Below are experts of layer 3 (counted from 0) of a mixture-of-experts language model. Rows are named router (the router's row for the expert), down (a neuron's output weights, with its number) and show model dimensions 0-159. Each number is 128 + 24 x the weight over its row's rms, rounded and kept within 0 to 255. Numbers have three digits each.
After each expert's rows: a language model's description of what the expert responds to. This comes from a sample of Wikipedia text that the model never trained on.

# expert 47
router:085100158132167116074116119171152102101107162110129102097150138133126091139107168136126128150108135127147124163109106151150125131147136119173197118137105124121092131125168083096115109083136099132145165151145099086133131130106161117151100140116076111142098140162146111155135161155134144136139099132147118088131120118154099105148118146134115143080116151121096110154131136144120142123154138126129189161111137137147120140156150094173125137129133124086105085158135132142132076136101154
down0:128115115125155101106095110166176148149143123167149132132166139127131108125128150096175111107127097130086115171051170112117089148141145148149140065139113146172141143164124139126137169121172103088110172121099118147128121110124114145140100101120133114140126144115154162162142146123128096107125134103086154109120088145113088182100142148140143103114105158153118150130141149130130109143078111115101156110115131132098100131145110112100132154158118094099157128115130127100121128169118139
Percentages and measurements

# expert 41
router:145124135116129134113091142169147118146138135089122096123097143157127138084131170161147133140114167171100136119106128170108109127140107108122166117122143143073099132126152120110138164128102112167113171161167101124160164122129097121128117155108131167116153139115109153137103140095133108142087084111123117134161126129178082106127127137112138156115176098085135161120119145138109116121099106154114096172058125117095132101149171184137148138126129098140109120117119122118166102112109135
down0:120130128176144113147143124103115131143146113181131121082134112170161124084145141118152116107138081112150131142097121107108084130109115121144155122161164121136148128114107113105088123086147126105168127143132129181126129133111110154177095130138127138130080113155152095124187157131135140158158134101148116139158105151152105173129119172092111147120142096118124136097126121113107117133122087140154090132115116080088126118128139112105064112149136193161122113140141156151103164130124145
Table digits and units

# expert 52
router:119107165127115132100098124102143129132169145113121134098141162089105122089148147182127126149152146113122141091104088134144123119147096152113117149120114130088093155151159128079145097110112104168149164144131090140139171108121174113129124107115114168114117148104109117113099104110121122124157099090149139116158163124155158121168100144143143154131148094155130136122131160149115145123142091075144112156156144101129150108073128109137118128118097149139178067134146105140160107076119141
down0:142144146118143125140099137136124113146126103093154129131121116107122151129083099095136089084111164136137083107135104137150121114119134195124112177122128170143090137136127142129110137147096125145141139103114124141134146129145113116134114152117134155141127123084174137131135136088087119132126164139126117154130119124127108102120113099089173130155075147155157108124180081108157140140108153129144097113160167157136095137135161152174109119089036096105121151146131119117155123123114172
Table and coordinate pieces

# expert 51
router:156102151115185112142115174124148137107139101128134149158081114173123133130091166125124098112092101125127148131106101154120076174166116128094142097137117130124103142127081113108135170125130111151107126148156163122157153132110105131163134155116089137179155109109107122153103161110142107149139106122103119106148136141151126123137098141108175109109141148147127161097094143149154105141109154142140117121091112109095142114148133168167086067124071130131121139102131152120124107165111157
down0:122130083157131096102091105150118154128100112120151097149140137112156107147168119141108123103160107133134172124215117108112136128128094093159120159156107154131120142148143158127142123178119141132112144122104104151113120099127117144131109106085114077138144138141109128128142126135142153134171138100131105100134168137121101119125091118134112113174134114107091092154135137098139121155109104134133150142129160143135138133139149099137173153153145043129129187174134131161097142107091107
Years and decimals

# expert 25
router:146145116130142147137116150120175153161166086107140113095078130135154151131136107143124126100161107154135099146080121131165103143150156143164171116172124175126160113138127138156113099112110102157136153101142097136120141117118139114189134114093104110141124150131121124122111173104085143155166100129133139124165126117125113114133071095106167155151156107144123148084158109108095106107163111106142101147125151185144118125145154106108150139165112139105120117080110138117108115087128111
down0:167156142092109099146120105107125165148109139158122153111089160118139091166124100133116117135119107154152126121125137131123100103140093123116114091155104178165136130128144114164126120131110127161145110124113135088117116124128123087138136094134133128127094167144109149094136171122132135189135144187088174134125076117158115129188081074100170136095131145130138164116150138117103129171143127152129123140153084137088146100128131132169119091125106102099141098134139118105135106134143148
Table pipes and headers

# expert 7
router:142166142133166115142138148119166123160148083121131097118075113106117153112140133128115121120175131116157107131073138154158114109138101154123174108126114157148117121149103148149123114094124129179148166089128096135107161133122180098178099100103101130149127116155149132133157104126094148179145095102149117118146112145129081119132085085140140121176108139131130158115157108131107132114120109095147121126153157187147109123126153130094116148122121159122146102086100118095115116088101129
down0:150139150141121124149114142176092159128125170105160122122123159141133173105121140129123079170091155109105159116136110107137102115109116145131124173108084092127153093117158128154127115090161173127145129125137115078134091156112133154125132132149153113146108138147115166119106088124127142131147140101138086119088154115145133102155168153121108132156119198147128072107141091178133132150111126103131089144167117115078137128120128119134125081147111126139134139130133100133147105113103071
Table cell separators

# expert 3
router:081166117119139126145133157124131121157151159096120109111124137135126157123111177121160126166105134100101144130112154181125159087159122051101161096119133125119106153121118140127109094149095111137091136101153133113147149098110158128169088166121117175126149105142083115124084147139089121140096112105120108135097116133130125109128132110145135116108143122096142193135127131151151145160144110091163150130091123133102095163126136162125118125115103163100102174130162152143125103153158141
down0:135101103113114143124133122140174121173139106144106103140162110202088139143103133100114121129133156132158123147066130144143149161183199125133127086139119124156140114115131138130128117108133106107129132119122130123091139091154116102172115130149127134169072131135125156115147111106105110127163128172130099111123104191139106115100118112135131156154164119066130137117145114131131091142116095090164146141102148126133102124089121115147110148157091145102133141120103125151090126155166138
Small numbers in scores

# expert 40
router:105094114127132123133124148106108143134086163164140110125133117118129105154132129101129130130182086106128189091110151112093119169083113145106168143127134103109146146107119129126133105156116155110112099129141131121144139113118143128105198135138116129120105158109141121110124162143093164133131131150136120158114121078135142149123143075138097169127146145155141106162134172128141153117147136173107070104111129121126126115088125082099126117117102077155128098164126111182130186111108095
down0:145121126133116118131129145157159102083110126108148126136135138169152147109119127119116114141158138166102151133174172134106142147126115119138154134077146123120099077188146156110121124158142116152116101082124181127140104150158141122158103108113140122105133075097140117105109155149140131146109155120116171148139161157098109133128140139141125102119161109158136110094078118078146150154138187109119089133131099138124049138162127089122131120107141129126136128104157142106104142144083100
Word stems after prefixes

# expert 31
router:125114132141142179076098108135147105098152140108169137150161103099058122118146150126127155107154131101135113111158113133103112100128127124153105158164087139098122161159095127123162122136117089124097106173099116096082166128117155108100148131104117114144147149138160138108095107109125145131166149075159137124157098124134135126126138125122111126155087117122137145135143139118157111173142116152124120104131154144123150153161155155103130136155112173099098118144207095116142121113137165
down1:117123118152106193134136125097114149120155097131144111118135144118150118080117150091148186126111100141161120142162163137141168083095135105117105143109139129100140123134145122111144143172080120114114105095100110123150164125122156105120129155142118106102090097092149127146127157154086140140141076163152115157153120095131129168152088083152144119124113123111119144132122096119134166109133156131084136108102137075157149115128120124147106155147086135128165166126103142125115104162134185
Month names and ak